python train.py --n_layer=8 --d_model=160 --n_experts=16 --experts_per_token=1 --d_expert=352 --d_shared_expert=0 --activation="squared_relu" --moe_layers=[0, 2, 4, 6] --router_score="sigmoid" --normalize_top_k=false --routed_scale=1.0 --balance_loss=0.00274 --balance_bias=false --router_bias=true --init_std_router=0.00916 --lr_router=0.000675 --vocab_size=2069 --norm="rmsnorm" --norm_eps=1e-06 --tie_embeddings=false --optimizer="muon" --lr=0.00161 --beta1=0.95 --batch_tokens=[32768, 65536] --seq_len=1024 --train_tokens=316100000 --steps=6758 --dataset="wikipedia_en"
Below are experts of layer 4 (counted from 0) of a mixture-of-experts language model. Rows are named up (a neuron's input weights, with its number) and show model dimensions 0-159. Each number is 128 + 24 x the weight over its row's rms, rounded and kept within 0 to 255.
Before each expert's rows: a language model's description of what the expert responds to. This comes from a sample of Wikipedia text that the model never trained on.

# expert 2
Word-initial capital letters. Single capital or lowercase first letters opening a word, mostly names and sentence starts, such as H(amilton), D(uring), K, h(aving).
up12 [100 106 143 133 117  75 136 129 130 144 136 106 136 142 152 133 126 104  60 136 135 113 107 131 121 171 122 110 162 139 155 143 126 109 149 131 119  90  74 128 165 111 106  95 108 132 108 116 123 122 104  96 167 134 137 108 140 132 135 137  95 126 118 152 162 166 156 167 128  86 126 138 123 111 149  97 121 119 110 100 109 146 103 129 106 100 150 159 111 104 126 139 111 133  99 132 168 172 141  97 138 150 133 138 135 142  85 101 131  66  87 142  94 174 176  87 149 156 107 127 147 131 127 174 117 108 132 140 133 163  98 154 156 143 147 120 127 114 123 146 112 163  89 158 138 121 121 139  83  88 150 124  98  79 141 115 126 166 139 121]
up13 [124  97 111 150 120 153  87 154 140  75 131  98 157 137 107 136 166 129 168 118 139 171  88 169 144 136 127 120 220 132 112 134 104 107  92 131 141 142 151 138 134 125 161 137 122 113 118 106  71 121 155  87 110 140 161 137 102 107 101 126 152 102 149 120 159 110  89 141 164 150  98 157 132 112 108 137  95 123 132 116 156 149 120 153 134 163 101 109 147  95 132 139 121 124 168 154 148 145 132 118  97  89 135 117 135 150 136 117 102 132 127 126 101  82 132 115 148 117 143 119 123  95 133 112 120 133 121 122 170 168 156 102 119 110 128 115 129  80 110 110 145 153  86 106 146 127 148  85 104 146 160 117 165 141  95 143 141 143 143  90]
up14 [150 146 123  94  84 131 171 115 118 111 123 167 106  85 133 141 113 140 138 114 117 109 144 118 137 145 114 164 141  90 129 167 113 142 118 117 183 147 141 116 143 148 160 152 138 134 161 116 102 112 119 153 140 151 101 164 118 146 151 155 143 170 139 110 156 125 158 146 179 123 143 108 153  98 116 129 105 132 147 129 129 149  94 100  87 140 117 171 131 110 136 129 127 121 171 132 118 172 123  85 142 118 132  83 136 182 120 122 176 144 133 170 121 126 167 103 150 138 174 115 134 118 145  82 160 123 143 132  93 147 137  82 122 139  96 139  77 146 126 160 124 120 135 119 145 122  96 133 163  98 117 114  77 153 150 134 173 114 140 104]
up15 [188 123 118 109  88  95  62 109 141 134 141 112 144 105 136 117 125 153  98 144 152 164 146 121 117 127 108 127 116 132 150 107 118 137  85 144 134 155 125 123 121 168 114 143 121 153 107  89 108 118 108 146 169 140 168 152 120 169 138 149 129 105  57 157 154 102 140  93 126  94 117 116 161  78 113  91 120 102 141 128 140 183  99 138 154 159 112 135 102  82 135 160 139 138 114 131 131 113 122 120 137 172 135 164 151 147  99 118 132 139  84 127 167 117  98 171 116  96 121 158 128  92 146 137  84  84 151 143 116 147 131 161 120 136 144 136  93 103 132 152 117 138 123 150 155 122 135 116 135 134 109 120  92 119 145  94 142 111 142 106]
up16 [127 177 109 140 135 100 131 132 150  99 114 124 153 115 170 144 126 158 143 114  97 108 167 132 119 107 123 106 152 134 130 145 153 134 107  94 137 144 137 148 104 150 163 173 145 128 129 141  80 139 114  97  99  90 168 154  99  99 117 157 114 142 139 154 144 154 108  88  97 109  98 132 127 125  73 166 119 148 130 187 156 104 108 166 116  76 143 122 159 162 134 145 159 159 119 124 127 158 128 122 100 124 155 137 129 148  95  70 111 149  97 121  98  90 139 111 156 121 105  94  77 180 115 159 160 146 123 156 140 138 119 139 155 121 122 161 122 145 105 131 143 129 136 128 116 159 145 127 140 142 129 161  91 152 111 110 137 128  89 145]
up17 [109 129 149 171 112 141 130 123 190 139 101 150 172 138 110 113 128 133 130 110 155 133 113 101 164 147 153 123 153 146  94  86 156 115 127  73 132 139 135 135 146 164  88 144 144 131 127 116 146 124 170 136 131 103 102 139 113  76 161 107 119 158 107  96 143 102 125 112 174 169 130 132 129 115 123 112 131 154 165 161  90 169 134 172  84 134 162 121 159 167 124 167 162  96  86 133 138 152 124 113 166 142 124 171 117 108 133 109 128 118 102 131 125 119 132 128  83 138 102 137 122  89 160  67 137 126  80 121 171 128 116 115 105 125 148 106  86 111 167 123 110 135 101 117 118 111 131 126 117 118 132 109 144 115 118 128 168 123 147 122]
up18 [156 151 131 122  80 150 118 222 127 157 168 122 163 133  78 124 151 118  81 149 110  90 121 118 131 120 146 157 152 139 142 162 133 123 153  94  90 164 111 114 138 148 148 104 160 137 166  94  99 119 151 124 113 153 150 159 115 115 111 119 161 123 144 140 118 118 114 101 111 113 151  99  67 109 158 117 136 108 130 117 128 109  97 112 117 110 114 140 119 118  97 125 164 110 133 120 137 114 112 113 144 107 137 148  87 116 162 139 163 116 119  89 186 121 134 135 120 146 130  96 142 131 128 124 130 137 134 140 144 148 144 160 151  91 114 175 126 157 125 140 155  90  70 131 131  87 165  99 134 126 124 117 116 102 147 132 127  76 131 118]
up19 [130 109 152  92 116 174 137  83 103 115  88 109 162 146 127 110 122 141 162 122 109 118 145 151 129 121 151 134 148 171 101 133 133 138 190 131 170 160 123 109 159 137 150 145 143 127 106  93 102 126 155 149  99 122 166 106 160 144 149 100 139 152  76 128 135 123 119  95 103 110 107 133 126 114 175 135 149 102 148  94 138 175 121 114 117 170 105 129 105 131 151 118 125 158 181 138 173 119 144 116 149 127 123 117 110 144 109 154 106 150 105 170 133 114  98 118 106 107 125 106 135  84 101 178 156  71  90 116 103 120 133 111 118 144 169 149 121  90 150  97 128 144 106  91 157 140 127 119 136 156 126 126 132 127 134 154  92  91 129 130]
up20 [142 103  87 145 111 126 140 109  80 123 127 122 125 143 159 144 124 122 124 108 148 158 151 154 144 135 179 126 131 109 127 115  92  91 110 141 128 103 127 121 161 125 119 135  99 143 151 148 139 164 137 155 163 137 110 146 115 120 149 129 164 154  94 110 120 125 147 129 152 128 100 121 101 108 157 112 113 184  99 172  67 119 153 138 133  85 126 138 133 161 112 132 163 103 102  99 137 133 100 157  83 143 103  95 153 151  99 151  72 133 128 124  85 117  82 115 141 124 132 150 128 180 109  99 140 105 174 133 117 147 123 146 121 196 128 139 104 121 147 148 125 123 171 141 111 161 151 153  89 159 125  98 141 137 158 107 127 160 124 156]
up21 [133 161  96 119 132 128 130 119 123 120 102 120 142 145 129  93 132 101 170 132 117 156 155 141 105 172 188 110  92 114 142  94 129  97 113 150 132  94 159 147 174 105 134 115  94 101 119 136 168 103 132 139 153 182 142  82 159 118  71  70 134 140 116 100 135 152 131 121 162 127 165 136 160 134 118 123 135 107 136 112 125 142  91 111 153 117 127  86 141  92 133 151 120 109  89 135 115 116 156 142  96 123 101 136 114 153 127 108 142 105  82 124 104 150 140  84 144 164  83 167 152 133 112 121 103 110  92 124 130 139  98 173 161 125 132 126  90 149 124 113 143 157 128 177 114 130 128 106 104 135  82 128 136 125 123 119 108 146  91 119]
up22 [155 115 124 123 172 157 150 123  93 110 118 134 143 156 143 124 114 149 124 105 125 125 158 107  99 131 138 140 125 132 132 161  89 180  96 157 173 102 164 133 162  96 131 159 140 127 140 116 126 171 145 142 143 106  89  97 104 130  75 109 142 128 141 110 111 148 108 141 127 162 137 149 137 160 136 136 137 120 114 122  81 108 118 122 122 177  45  98 118 108 150 119  98 119 110 123  92 128 185 156 127  89 109 140 104 152  99 116 150 144 122  89 169 144 100  89  92 123 118 123  84 108 101 143  98 119 125 117 134 149 118 148 167 101 116 124 124  93 112 152 143 115 149 134 131 140 155 123 121 164 159  94 121 120 175 143 161 149 110 123]
up23 [150  83 167 117 126 121 179 148 136 140 138  64 109 126 124 136  80 160 134 106 136 121 113 129 118 127 125 111 150  96 140 109 147 155 104 146 143  99 145 129 156 122 185 113 102 114 139 158 149 127 133 117 121 124 114  83 137 154 113 107 114 120 133 134 111 146 141 139 101 141  97 139 131 121 155 117 190 139 157 122 122 102 118 126 145 109  98 140 136  65 138 100 123  85 107 154 111 153 162 142 116  96 131 145 101 170 111 180 146 128 103 169  96  98 168 127 117 175  91 138 149 125 152 140 154 126 132 150 111 109 111 110 123 115 145 164  66 156 121 109 118 147 131 106 167 117 162 116 109 132 111 122 118 143 142 113  67 150 138 160]
up24 [150 159 139 119 114 107 111 153 151 128 126  87 166 151 144 102 117 142 118 130 146 140 150  85 154 142 169 146 120  78 177 135 131 160 151 113 120 182 158 122 147 107 128 148 156 126 124 175 131 150 153 129 122 135 126  79 105 121  90 121 125 150 131 110 129 119 148  91 123 177 162 119  98 143  99 111 135 121 136 120 110 134 109 113 132  99  85 154 157 124 137 132 108 129 135 126 125 180 138 124 111 128 110 162 122 146  85 173  84 127 128 135 122  77 134 159 135 116 126 131 134 201  96 189 145 147 159 133 136 135 120 163 135 123 174 124 117 100 139 147 142 120  90 155  88 140 116 104 138 119 122 122 119 113 127 113 115 175 177 150]
up25 [115 123 124  85 143  99 133 126 143 126 119 108  86 123 156 140 131 161  80  97 145  98 123  98 125 117 100  98 155 162 119 120 139 137 129 153 128 117 136  91  96 119  68 129 164 152 110 109 151 151  80 106 167 160 128 124 148 103 112 141  96 116 123  99  71 165 136 120 152 125 111 119  91 149 118 129 153 131  80 161 141 136  91 114 194 100 113  87 147 118 131 137  94 102 149 144 132 108 116 111 133  92 146 167 148 126 111 133 119 163 142 152 106 121 130 115 107 122  95 120 144 141 101 114 108 132 156 168 150 121 134 131 167 124 113 124 110 110 178 131 116 136 120 142 127 106 178 152 146 145  89 142 130 151 154  96 165 185 122 138]
up26 [146  92 125 145 124 112 147 162 126 117  78 131 148 136 142 104 129 103 138 104  93 113  89 121  86 152 141 145 134 103 128 132 170  98 133 130  89 120 138 151 104 104 154  99 131 158 206 179 104 120 108 125 127 119 102 113  94 144 117 116 153 142 110 166 100 137 148 125 129 142 146 134 117 149 109 124  97 159 138 120 123 132 104 110 131 126 107  88 127 155 156  89 137 141 119 153  81 150 110 105 142 139  83 161 155 139 135 158 110 128 132 109 125 133 151 144 155  89 149 145 126 153  91 117 131 118 146 126 147 148  53  91 137 111 121 161 100  96 153 109 155 149 103 133  86 119 151 114 148 147 127  87 171 124 146 157 118 131 190 125]
up27 [128 153 117 135 119 112 147 122 124 165 145 115 164  81 111 100 137 167 128 126 137 136 126 125 154 108 114 145 110 123 174  71 145  64 176  83 116  96 119 165 121 120 128 118 109  96 155 154 119 130 133  86 135  92 115 154 155 107 121 102 124 104 146 134 108 147 164 124 116 118 114 139 138 121 123 113 114 104 149 138 107 120 134 112 116 130 125 156 130 120 109 157 108 144 102 157 122 123 189 173 137  75 162 161  87 116 161 161 136  96  95  89 126 118 120 139 146 106  97 146 140 155 110 162 132 153 129 118 113 200 101 107 134 152 130 152 160 120 144 160 200 148 108 149 144 135 153 138 124 110 114 138 152 118 128 127 160 141 113 127]
up28 [102 158 149 132 111  70 135  96 135 101 144 129 104  95 141 170 109 129 129 138 148 146  93 141 135 153 139 154 116 103 147 161 161 135 150 145 102 111 116 119 119  83 152 146 145 163 187 133 103 131 156 124 135  82 102 146 150 137 142 131  94 129 112  93 122 133 111  85 146 133  92 126 165 122  89 135 140  94 137 120 142 118 125 117 142 141 125 163  98 117 128 165 162 115 144 132 105  88 123 123  87 107 140 123  89 128  88 102  98 109 106 101 151 159 147  75 135 147  81 121 137 127 139 105 155 180 146 165 119 169 141 144 137 109 123 127 172 134  99 106 129 128 156 168 137 150 133  99 133 144 157 156 121 139 139 177 120 126 175 155]
up29 [114 135 124 165 134 158 113 129 119 126 156 133  97 115 104 139 156 145  95 146 149 121 153 114 118 147 130 112 127 103 130 143  93 164 110 132 139 114 104 156 171 120 122 147 133 121 131 144 111 155 132 110 165 178 108 121 151 149  80 131 143 138 158 128 152 171  91 101 153 122 138 151 101  92 161 136  74 119 151 136 156  98 134 101 116 116 140 151 145 157 108 121 143 110  97 130 131 165 119 155 119 135 137 135 147  85 148 116 135 126 133 111  67 143 132 123 117 102 119 135 104 138 121 129 133 158 159 105 151 104 121 118 136  75 146 188 155 133 109 111 106 139  96 103 156 139  98 176 165  63 153 111 135  91 100 170  90 165 172 135]
up30 [111  94 113 149 121 146 177 107 123 107 108 123  98 117 137 144 136 126  98 121 144 115 127  84 135 120 164 153  97 124 134 105 112 181 135 142 120  72 147 108 147 106 163 123 163 116 118 114 127 117  73  98 123  95 158 139 163 140 121 141 153 113 113 167 147 138 149 172 121 121 122 112 203  96 147 150 157 124  90 120 150 137 151 130 111 117 128 170 142 162 122 120 132 132 106 129 154 107 169 172  95 170 101 131 134 136 117 146 137 109 112 152 134 165 128 132 115 174 143  93 130 105 116 126 125  75  83 122 119  90 126 112  96  82 136 123 147 132 116  97 119 102 124 141  98 131 106 172 116 123  82 174 130 100 136 116 134 156 136 133]
up31 [111 136  98 134 123 126 145 167 140 137 119 125  52 162 142 132 108 138 120 107 108 149 145 110 175 114 120 139 162  87 117 158 119 117 132  82 109 104 129  79 151  98 178 110 159 121 149 120 120 117 105  88 140 160 159 116 171 131  88 153 137 131 118 127 118 123 170 150 123 116 129  94 133 154 161  72 157 113 149 138 141 178 114 163 116 130 132 163 108 142 127 117 138 100 119 123 121 162 183 122 135 123 145 136 130  96 112 110  88 144 146 165 125  85 126 133  86 151 129 135 172 110 142 120 126  90 104 168 148  97 142 141 168 121 107 108  93 136 142 160 110 147 147  99 154 125 126  89 133 112 146 144 152 137 107 143 133 134 148 162]
up32 [101  88  88  98 125 165  96 124 121 125  97 124 168 139 118 137 141 129 148 113 126 115  84 183 131 111 139 142 148 132 177  90 128 111 135 151 175 117 178 100 142 147 151  77 142 156 132 110  90 126 140 156 184 118  71 138 155 128 140  81 131 145 124 133 145 134 137 139 164 107 103 116 120 141  70 117 166 155 122 102 176 112 136 118 128  97 143 165 126 138 101 106 136 153 118  95 110  87 112 113 119 115 110 142 156 115  92 113 148 134 139 141 167 144  90 162 163 131 118 116 112 118 132 143 143 138 127 132  92 120  83 110 140 121 116 134 132 151 113 142  91 138 149 156 101 122 132 100 120 151 140 151 138 106 144 144 131 132  71  97]
up33 [134 123 115 125  82 149 125 114  96 100 138 141 146 179 168 124  70 164 151 110 151 133  90 126 151 135  69 132 110 146 127 130 139 154 126 123 156 145 149 133 106  75 163 146 135 128 152 173 145 124 111 145 149 115 137 140 147 125 141 151 155 136 182 105 107 123  98  88 111  86 112  50 145 134 126  98 106 130  90 125 130 120 177 118 141 118 155 104  97 131 111 147 121 136 126 125 116  99  93 146 126 133 109 120 118 133 104 122 153 152 170 131 119 122 149 149 100  86 120 142 110  87 145 138 129 129 123 145 171 147 121  65 136 136 157 107 160 153 121 104 124 106  79 148 122 140 103 112 173 122 111  89 119 147 146 143 139 150 128 130]
up34 [128 105 120 128 107 146 143 134 143 111 156 101 145  97 140 112  83 142 138 130  79 131 171 108 138 128 140 147  98 132 134 156  95 147 131 200 146 161 132  92 154 108 113  92  78 158  71 112 125 124 108 131 143 139  84 142 133 119 143 120 103 120 149 143 144 114 149 103  99  81 154 124 104 140 121  41 131 131 167 123 156 109 146 106 169 133 144 119  97  87 132 150 151 145  97 154  73 131 172 101 116 118 143 169 127 107 128 165 126 121 114 146 118 129 113 145 125 149 105 131 123 182 142 112 162 131 137  80 135 109 113 146 162 143 148 152 110 140 109 126 159 135 134 134 143 117 117  97 138 145 134 149 167  99 147 133 120 126 117 129]
up35 [142 152 143 145 120 163 171 160 130 124  76 135 127 136  81 134 155 123 142 117 129  83 132 132 136 133 147 148 119 156 105 157 123 127 162 179 115 110 165 144 166 171 113 129 189 155 125 104 106 132 145 151 142 142 128 125  90 101 100  99 130 120 135 122 151 171 186 134 113  90 144 165 124 139 102 160 135 159 158 121 111 158 121 133 133 110 115 170 174 104 109 107 150 145 134 104 113 119 125 141  79 127  99 147  75 141 127 118 162 141 145 123 138  86 124  83 102 142 135 108 148 106 118 125 112  85 109  73 135 164 116 107 116 116 155 131 123  95 107 153 165 142 109 131 112 119 143 115 152 121 122 126 105 143 127 146  75 117 124  94]
up36 [113 142 142  97 115 126 121 117 115 128 112 138 148 123  67 168 130 110 168  84 127 160 111 146 130 122 129 133 115 153 124 104  98  86 110 145 159 137 108 111 124 111  79 198 146 131  85 115 108  98 152 141 103 127 156 144  87 124 136 134 133 173 157 124 121 110 115 148 148 136 131 153 121 101 108 168 130  97 100 136 128  82 123 150 144 119  68 129  95 127 130 153  97 132 145 108 114 135 122 130  95  76 170 159 128  78 151 131 156 128 134  90 151 123 127 107 141 174 148 149 127 137 114 146 121  94  83 146 129 113 156  90 135 126 121 140 147 102 131 127 139 140 158 153 114 128 160 140 159 119 152 110 144 162  92  64 142 127 128 100]
up37 [136 162 143 157 122 111 156 146 116 118 120 135 100 160 139 131 126 120 160 166 117 114 119 155 136 137 131  98 137 138  86  86 132  96 163 106 130 115 160 156 155 147  95  88 144 111 100 106 123 161 114  98 109 104 165 156 130 113 170 188 141 108 135 132 165 135 105 162 146 115 142 127 133 136 136  99 138 135 107  99 107  70 137 130 118 143 175  98 150 114 139 117 150 132 154 110 145 118 123 162 145  96  99 116 134 131 102 124 170 132 112 183 138 131 137 149  95 136 117 129  93 162 169 157 131 132 124 164 112 153 146 105 114  74 100 155  74 150 117 124 138 165 126 117 127 166 103 114 115 157 132 136  96  98 143 175 127  97 150  90]
up38 [131 118 144 150  96 213 137 119 151 148 137 112 143 138 131 101 148 152  94 140 175 139 118 139 151 153 129 144  71 150  97  98 116 110 149 117 139 142  97 165 143 123 125 141 132  98 147 107 108 143 154 165 109 142 136 145 149 111  95 165 110 122 114 103 146 102 124 144 124 107 141  97 115 147 143 106 138 132 187 135 123 127 107 113 133 125 100 106 150 134 102 135 142  95 113 132 142 117 140 154 134  84 111 145 147  96 115 100 124 126 147 154 158 154 147 132 110 116 159 111 141 100 142 112 127 147 101 127 133 111  83 157 166 128 165 122 119 139 180 136 150 149 109  94  98 119  93 110  79 132 121 193 131  94 112 134  78  63 128 116]
up39 [152 118 143 146 109 148 163 119 157 154  98 103  95 111 118 126 155 145 147 144 133 114 128  90 136 124 134 119 103  99 171 126 149 153 121 117 120 140  93 121 160 117 145 131 120  93 123 136 133  68 156 154 135 136  85 160 127 124 108  88 157 151  91 121 124 125 146  87 152 109 104 157 178 109 147 124  94 128 109 131 102 166 143 152 109 111 170 156 131  79 137  87 118 166 115 149 124 155 134 182 108 107 127 167 146 139 101 160 141 118 132 118 113 140 140 140 126  71 132 102 123 138  79 160 131 167 108 130 164 127 134 157 136 139 158 143 108  72  94 121 117 120 115  97 121 107 130 157 101 106 137  85 132 145 109 148 161 119  88 158]
up40 [127 143 109 122 116 106 120 128 114 134 133 112 149  86 127 126 115 133 112 157 150 116 159 110 135  94 106 168  77 106 156 126 118 115 159 117  99 147 120 144 142  77 113 156 126 123 233 119 107 124 109 135 155 137 150 131 176 129 117 117 138 138  99 171 119 149 113 103 133 115 142 163 137 164 116 164 116 130 114 114 145 125 124 152 154 122 175 172 116 157  93  99 128 164 141 158  94 137  95 117 152  89  84 165 144 145  95 144 138 120 142  95 126  99 118  92 127  99 109 132 171 149 108 122 141 115 159 125 118 138 164 118 119 116 122 142 139 106 112 114 153 141  80 162 111 154  97 133 153  82 141 120  98 125 142 121  89 139 107  98]
up41 [137 152 117 144 141 164 136 139 117 119 135 102 119 167 127 120 115 134 125 159 114 126 124 138 132 141 120 131 116 181 134 122 101 130 126 119 116 130 110 159  97 130 134 164 153 160  83 161 118 127 140  96 115 164 175 115 110 125 170 136 102 100 101 108 196 138 125 142 150 138 121  97 131 186 111 177 145 123 163 137 105 166 163 123  81 141  79 130 125 144 181 165  98 143 116 129 131 119 108 145 126 116 112 158 104 189 113 138 146 149 133 166 183 106 110 144 149 122 137 145 117 138 146 151  97 124 153 122 136 165 145 157  69 139 116 136 118 105 157 115 128 140 166 161 155 107 162 122  90 160 132 129 134  98 121 134 128  90 143 116]
up42 [178  99 131 137 118 143 143 135  96 124  55 135 112 112 153 151 119 110 155 112 120 102  88 149 121 168 140 167 133 139 130 146 151 109 121 112  76 110 132 136  98 140 137 118 156 132 137  84 138 152  74 130 111  86  95 142  92 189 140 156 110 133  95 110 124 159 163 126 128 147 127 171  82 124 142 103 132 147 132 131 143 102  53 150 151 119 122 154 117 155 125 134 102 123 129 151 126 128 153  99 158  90 130 120 129 158 130 111  87 171 117 121 130 141 103 139 134 141 147 102 115 121 107 153 147 143 104 142 115 176 149 133  64 132 105 136  97 103 116 102 107  86 150 116 137 147 114 126 130 139 120 165 129 124 122 128 126  97 111 101]
up43 [131  71 118 106  84 128 117  98 136 143 129 140 127  87 135  69 144 116 104 158  93  96 113 147 159 136 149  91 160 117  91 143 137 132 137 135 101 120 147  88 150 143 172 113 148 146 112 109 156 163 128 124 122 108 134 132  79 140 121 101 137 169 129 123  96  88 176 133  81 124 151 120 111 140 109 116 171 155 113 135 132 113 113 108 116  74 156 128 117 117 108 127 105 115 129 139 102 143 130 121 102 173 111 122  91 143 114 109 109 106 100  83 171  90  96 150 153  79 126 108 183 154 132 127 118 137 140 143 144 135 171 130 115 161 145 104 111 138 122 107 165 132 153  99 148 109 125 131 115 161  92 103  96 111 135 114 126 109 153 118]
up44 [128 124  95 107 135  95 135 145 128 135 135 111 154 123 113 104 144 115 161 170 134 112  92 124 113 139 145 149 129 181 112 123 158  92 110 124 157 107 117 152  72 118 135 160 106 172 141 138 125  90 102  92 144 130  75  87 100 144 162 143 184 110 121 130 116 113 142 146 118 110 114 137 161  96 111 106  99 164 145  99 160 139 135 101 157  91  81 141 177 120 160 167 147 121 115 140 149 113 131 168 140 147 124 102 133 103 128 117 127 110  90 119 118 168 161 117 152 116 154 104  78 149 135  91 124 123 140 145 150 114 110  82 158 120 105 139 158 135  96 142 100 143 131 123  89 144 126 116 124 139  99 154 160 113 120 127 110 133 134 190]
up45 [128 187 118 112 117  93 156 134 144 113 107 132  93  87  96 109 127 145 100 118 132 128 121 123 177 117  91 113  85 127 105 102 136 139 173 116 115 162  78 112 109 107 135 141 115 142 150 141  94 120 101 133 167  97 108 108 184 129 124 100 140  96 112 100 122 111 128 139 147 126 158 164 170  95 149 118 133 143 122 143 134 115 169 102 105 116 160 115 107 151 101 123 155 166 154 114 130 158 149 115 157 136  99 121 119 132 180 120 154  92 118 107  93 116 140 117 100  73 119  77 144 118 118 128 164 167 117  91 143 133 101 131 142 130 104 142 126 148  94 118 156 114  98 107 152 120  85 137 133 119 141 148 130  89 156 126 177 119  96 130]
up46 [146 121 117 114 117 117 151 174 117 130 180 122  97 143  72 157 104 111 163 112 137 107  69 105  87 142 155  88 114 138 146 129 102 115  91 134 119 143 103 124  56 102 145 129  89  97 132 146 142 145 119 100 118  95 147 126 142 183 131  88 136 178 122 103  94 127 147 141 143 140 124 120  97 118 141  86 115 122 128 135 132 113 124 116 136  90 137 139 140 126 139 123 127 128 128 118  80 108 106 105 176 136 143 105 121 125 119 181 110 159 137 118 163 159 145 163 138  59 131 104  80 168 126 123 131 127 115 123 123 143 113 102 111 106 148 114 126 122 150 154 101 156 149 128 124 109 134 137 122 141  74 126  75 117 143 125 103 113 125 140]
up47 [ 99 159 138 131 129 160 141 117 117 121 143 124 101 136 131 178  82 124 142 155 168 179 116  61 136 123 112 145 162 148 106 138 135 133  80 143 145 115 123 152 147 164 181  69 138 126 130 116 125 163 127 131  96 133  79 124 121 126 156 140 132 157 151  96  98 121  94 121 150 131 101 163 179  88 116 146 136 127 124 175 131 168 112 108 124 134 147 119 117 116 113 150 140 128 142 164 103 135 142 115 145  99 109 124 124  86 118 143 128 112 135 126 129  93 129 127  90 122 114 140  71 126 134 142  94 169 105 126 119 127  86  98 123  92 173 126 130 166 142 130 149 125 104 110  98 152  98 149 108 135 149 120 158 168 163 109 150 149 115 101]
up48 [166 157 107 112 124 171 122 139 124 117 152 126 132 162 125 139 123 138 117 143 201 183 126 150 139 175 136 150 133 146 153 128 106 123 169 136 115 144 142 111 173 128 136 145 120 136 113 126 101 126 169 145 155 107 133 106 142 122  92 122 140 146  92 122  91 129 129 115 124 101 156 114  92 150 152  83 142 109 192 132 127  93  95 112 133 146 107 144 160 150  92 143 109 138 137 109 140 110  89 113 159 123 146 126 143 133 131 113 158 127 165 177 125  96 150 139 116 118 173 109 139 123 152 163 139 142 150 105 116 139 105 132 118 154 127 161 162  95 137 122 202  89 109 168 137 159 177 135 163  86 146 135  98 130 118 142 115 123 129 123]
up49 [131 159 104 138  85 171 159  87 132  98 170 157 167 121 160  87 136 153 141 115 171  85 130 123 141 141 146 131 112 100 161 115 175 163 132  91 118 111  93 128 155 135 125 138 142  86 177 132 125 128 144  92 176 162 112 142 154  81 133 112 120 124 145 119 102 139 114 131 112 123 129 169 132 136 100 111 139 107  94 100 130 137 134  84 125 135  74 148 157  77  86 136 119 148 149 127 141 111 129 123 120 111 153 134  96 148 112  99 110 125  97 125 102 136 153 130 121  91 114 144  96 126 144 129 126 149 112  62 116 132  96 113 147 104 141 108 155 137 143 133 126 113 147 121 115 161 150  94 160 115 148 165 122 105 116  99 157 118 132 172]
up50 [134 103 142 147  72 156 130 155 121 123 138 134 116  96 125 151 127 159 113 148 124 128 144 107 101 126  57 152 186 145 170 123 114 117 132 104 146 121 137 143 134 127 120 132 128 143 136 166 143 171 122 151  76 112 101 146 115 124 176 130 114 116 141  70 140 139 136 131  95 158 100 164 162  91 143 158  96 110 151 194 135 160 166 133 134 134  93 117  95 109 148 126 102  91 140 134 125 142  84 157 114 106 105 130  90 111 158  93 120  88 137 151 157 154 125 158 139 143 143 121  79 143 119  90  95 129 148 126  98 130 133 160 127 123 100  95 136 104 147 132 129 137 133 140 117 117 132 182 126 134  89  99 124 112 145 121 115 146 109 117]
up51 [138 145 160 145 116 152 141 118 142 149 117 149  85 164 130 118 127 160  77 125 122  77 123 105 126  90 167 124 145 140 136 119 104 179 100 116 104 142 141 151 119 153 120 111 124 130 127 154 160 121 119 140 134 151 127 128 108 122 139  98  85 144 132 202  99 131 130 108 105 154 112 120  82 137  95 111 136 128 123 147 102 116 139 100 161 124 175 129 137 143 130 141 120  92 157 123 116 123 129 144 112 124 126 144 119 109 147 194 186 126  87 137 130 141 143  98 134 155 149 107  87 161 149 116 141 136 160 117 117  81 147 123  97 163 147 165 130  86 100 129 117  69 114 103  95 150 156  80 121 159  92 123 158 112 140 155 130 119 128 110]
up52 [101 146 126 104 134 127 116 112 157 132 132 150 111 133 173 140  62 113 120 123  94 130 173 127 138 103 130 149 127 121 155 125 102 142 162 136 108 132 126  91 155 101 125 141 113 131 176 113 135 126 103 122 166 111  91  96 159 148 157 115 117  91 156 163 128 144 105 122 140  63 140 107 123 108 106 138 129 144 133 143 152 103 132 142 167 123 115 102 167 109 111 153  86  69 121 144 126 114 154 118 150 122 139 148 156 131 110 116 171 140 112 113 124  93 146 115 108 118  91 140 189 170 118 132 147 144 136 139 140 110 147 189 164 148 112 136 125 146 158 136 147 125 109 117 127 173 134  93 138 147 174 130 102 143  96 177  95 166 152 143]
up53 [147 138 135  84 129 113 154 103 147  93 138 124 120 128 129  83 123 121 147 123 125 110 183 151 115 125 115 182  88 129 140  95 135  89  95 137 160 146 116 128 119 121 134 115 167 128 131 124 105 127 107 112  94 135 115 163 129 120 149 159  92 105 158 125 115 133 106 121 109 107 121 124  85 150 106 177  99 129 120 175  91 148  56 121 133 109 104  95 156 119 124 133 116 176 143 138 119  79 131 152 139 137  87 144 150 106 118 144 104 110 124  97 135 116 103 145 127 113 155 122 159 101 121 132 167 120 170 122 162 105 106 149 168 115 131 152 132 189 136  98 117 109 112 111 125 147 101 113 173 159  92 123 159 108 134 113 170 127 171 124]
up54 [138  80 158 159 119 143 164 126 117 147 177 110 116  99 148 134  90 141 148  94 137 115 152 126 113 126 107 137  88 162 160 155  97  94 145  96 129 145 116 139 141 102 136 135 167 127 132 116  99  95 144 136 160 139 109 148 186 154 141 130 142 168 132 143 133 138 143 155 156 105  80 139 111 152 118 129 121 106 139 142 130 185 140 131 108 117 128 121 111  74 117 145 144 127  89  94 140 123 145 158 124 122 135 135 119 100  58 112 128 129 162 119 131 146 145 142 121 134 123  69 145  65 103  90 156 167 135 106 137 146 130 154 166 151 137 111 111 124 161 140 118 123 119 114 128 162 126  95 101 129 130 112 143 177 110 158 146 170 145  98]